{"n_layer": 14, "d_model": 256, "n_experts": 48, "experts_per_token": 6, "d_expert": 64, "d_shared_expert": 0, "activation": "reglu", "moe_layers": [1, 2, 3, 4, 5, 6, 7, 8, 9, 10, 11, 12, 13], "n_empty_slots": 24, "router_score": "softmax", "normalize_top_k": true, "routed_scale": 1.0, "balance_loss": 0.00278, "balance_bias": false, "router_noise": 0.1, "router_logit_norm": 1.0, "init_std_router": 0.0258, "lr_router": 0.000424, "vocab_size": 3634, "norm": "rmsnorm", "norm_eps": 1e-05, "tie_embeddings": "early", "optimizer": "soap_variant", "lr": 0.00557, "beta1": 0.95, "beta2": 0.95, "batch_tokens": [32768, 65536, 98304], "seq_len": 512, "train_tokens": 380500000, "steps": 6264, "dataset": "wikipedia_en"}
Below are experts of layer 7 (counted from 0) of a mixture-of-experts language model. Rows are named router (the router's row for the expert) and show model dimensions 128-191. Each number is 500 + 25 x the weight over its row's rms, rounded and kept within 0 to 999. Numbers have three digits each.
After each expert's rows: "comes before" lists some tokens at least twice as common just after its tokens as in all text; "gets" lists some tokens that make up at least twice as much of what it gets as of all text. This comes from a sample of Wikipedia text that the model never trained on. Tokens count by the router's weight.

# expert 25
router:518543517546497539525511550480482515509495506457473498475499533537459487513510522498501479493481504542519483496495500513507505488518532496524520512495508487488532538491458459527513524567495539
comes before: "1", "0", "2", " |", "3", " |\n"
gets: " ", "–", " de", " (", " m", " −"

# expert 15
router:499528489529544445493465485540516481519485530479561531541479443482483478497531495514503564480540511515518534504503498512526476483499502491500459462534520533500491504507490532562517514536440509
comes before: " ", " The", " S", " \"", " A", " N"
gets: " |", ",", ".", ";", " (", ":"

# expert 30
router:444543548533474489507501525479490509531496454475499483516528494505474517478501487504488496505464496516506515507510497523509491534507540546552453514554499514536479508488466484533500491522491522
comes before: ",", " of", " (", " and", "ing", "s"
gets: "er", "an", "in", "e", "el", "le"

# expert 14
router:459489458525476513542499486488475515508485496527505505528490484506535455515483499490483518543513506515471476472469524474503504470484497534461498496524514478512507511493461542458490487458441470
comes before: " the", "-", " a", " his", " F", " A"
gets: " of", " for", " to", " by", "ist", "-"

# expert 7
router:482491459512561528520476522522491464488478533477500478523518517515504515509498478505480447517504484512501501520537522521521500494458480498501516542487527499520454494525519503535533533555515474
comes before: " |", "|", " ", ";", " |\n", "-"
gets: " |\n", " |", "6", "0", "\n", "4"

# expert 27
router:484482518506467481478514507553488503462513522522512501471527484507493461516481487516526515495488438475485523496542506476511521493514485501494542478470534493523504460516543501480444496463494505
comes before: "9", "0", "8", "1", "2", "5"
gets: "1", "2", "9", "0", "3", "4"

# expert 31
router:527494509527471483532523525522410486499500495484465509494491492490504521485492513471504446520476504512532471465533455494515525536535482487503540515416505533485514479513499500451510506505491508
comes before: " |", "–", "0", ";", " |\n", ":"
gets: "0", "2", "1", "3", "4", "6"

# expert 42
router:446511480484507510446542464531493471476505530503494508524499519539541512539512518507533519485521528455456496517546498506509479529475476539479551497446499508501490511507492464479478490506462516
comes before: " States", " ", " Kingdom", " time", " United", " end"
gets: " the", " United", "==", "===", ".", " early"

# expert 36
router:524492451530505468479544507527483483511470491476494495548470536522516475556504477521496488485547512527527507530477540487507468519501470453451489559473495511496532516532546511502474513495463518
comes before: "-", "|", "The", "==", "===", "In"
gets: "\n", " |\n", ")\n", ".\n\n", " =\n\n", "==\n"

# expert 12
router:485531457474539469513519494522529515476484515447518525494477492476508518485567493512505515489488453510478467468490514534453476526493484499475491488519519514503521497537482497541491485476432501
comes before: "1", "2", "4", "3", "T", "N"
gets: "-", "–", " (", " \"", "/", "L"

# expert 6
router:526531490509537522495497500482514523494520491539458508511528484518511486527504480496496521506450475495493530513514476470455487527486506554484485521447494475465506468502511487479503503499522500
comes before: " the", " a", "ly", " c", " s", " m"
gets: " the", " of", " in", " The", " on", " new"

# expert 39
router:472504496533533508486472525485504480507518498466478485510466520460468518519522471494458517480486562467499514512538471512534511508505466522496520457502516524486480514497479481513536461538492451
comes before: " ", " +", " —", " −", " –", " he"
gets: " |", ",", ";", " November", " May", " January"

# expert 26
router:471520530517518517466497502502492475520468508496505500498520504480499514526512489509487554476455450483457501517518426481510534478480455467487520480534498544507509489507522487485496462482517563
comes before: "1", "2", "3", "0", "4", "9"
gets: " ", "1", "2", "–", " −", " #"

# expert 11
router:482517459467508509456481517519513548529446521479511479517500503454466505513492512514511530532565513477460473506491559524504486505473517475494523460482481472487467543484444532495519528484499485
comes before: " ", "-", " The", " S", " C", " N"
gets: " |", "|", "-", ":", "==", "="

# expert 21
router:457491506494478498523500487526506472491492492468513503474513491525456525479486510489539491443493460492507495484537510486496472464493519546520476473526511495542512469491507465516526543510481480
comes before: ",", " (", "\n", "'s", " was", "t"
gets: "o", "he", "a", "z", "i", "io"

# expert 35
router:517497509507521534512474506480493477486499478495511511477500503517450506522514504514477503484463495504486469513476481532473518494503469475504540456465534518496463463487455483509466519524463516
comes before: "1", "0", "2", "3", "5", "4"
gets: " ", ".", "–", "2", "1", "3"

# expert 24
router:488488528453492463485515492507461472491462458481480467480488525469512518490484475507498473489459501472493517509518494508498547502507466490489530495493518460484491495498521477506460497456506509
comes before: "0", "9", "1", "2", "8", "7"
gets: "0", "9", "1", "2", "8", "7"

# expert 17
router:509515507501481509526475519511483446523541479477499485480460512521450464547465467500510474547520501503528518482513494498531527496486527491543509474494543478480473499497459532516478515481507525
comes before: ".", "0", " |", "9", "5", "8"
gets: "0", "2", "1", "3", "5", "4"

# expert 28
router:489514464542512496486503492495520490477480486476484525497479508530516446532482501479524536495492489516524514484485497536519481453486517501563492486515512508486532510521514518500494494485517483
comes before: " the", " a", " York", " B", " T", "n"
gets: " in", " of", " to", " at", " New", " from"

# expert 23
router:518530497486479519475470471516495496530502493502499542491517482466521460540520457482469509491448491552498532503534512497500478505468444521472511477525485470488466506498531494473526542536524481
comes before: " the", " ", " a", " his", " an", " he"
gets: " in", " on", " In", "In", " and", " to"

# expert 9
router:515495526550531520460510549534541515517509472470503456525510542490492529478490536513543479481548465480472486505509515515504481486530537523498488499515492484471466494474480489504516524492493497
comes before: "|", "==", "===", "-", "In", "The"
gets: ".\n\n", " |\n", ".", "\n\n", " |\n\n", "ov"

# expert 40
router:524518471473514521483491534472511498506506517524488474471505505508530495525454517504521467474478538524520480513477501471490524472494513545458476529524541506487452527486533511500489535535531513
comes before: " the", " to", " in", " by", " a", " on"
gets: "ed", "ing", "ated", " with", "ted", " of"

# expert 32
router:493494520576517476491517480475497535539500500570496531495463456476482474489506500498507486478501511490547502484546484501539520480529550500489469516531476475545519521514494527499520527522522485
comes before: ",", " (", "\n", "'s", " and", " was"
gets: "a", "i", "ie", "o", "an", "y"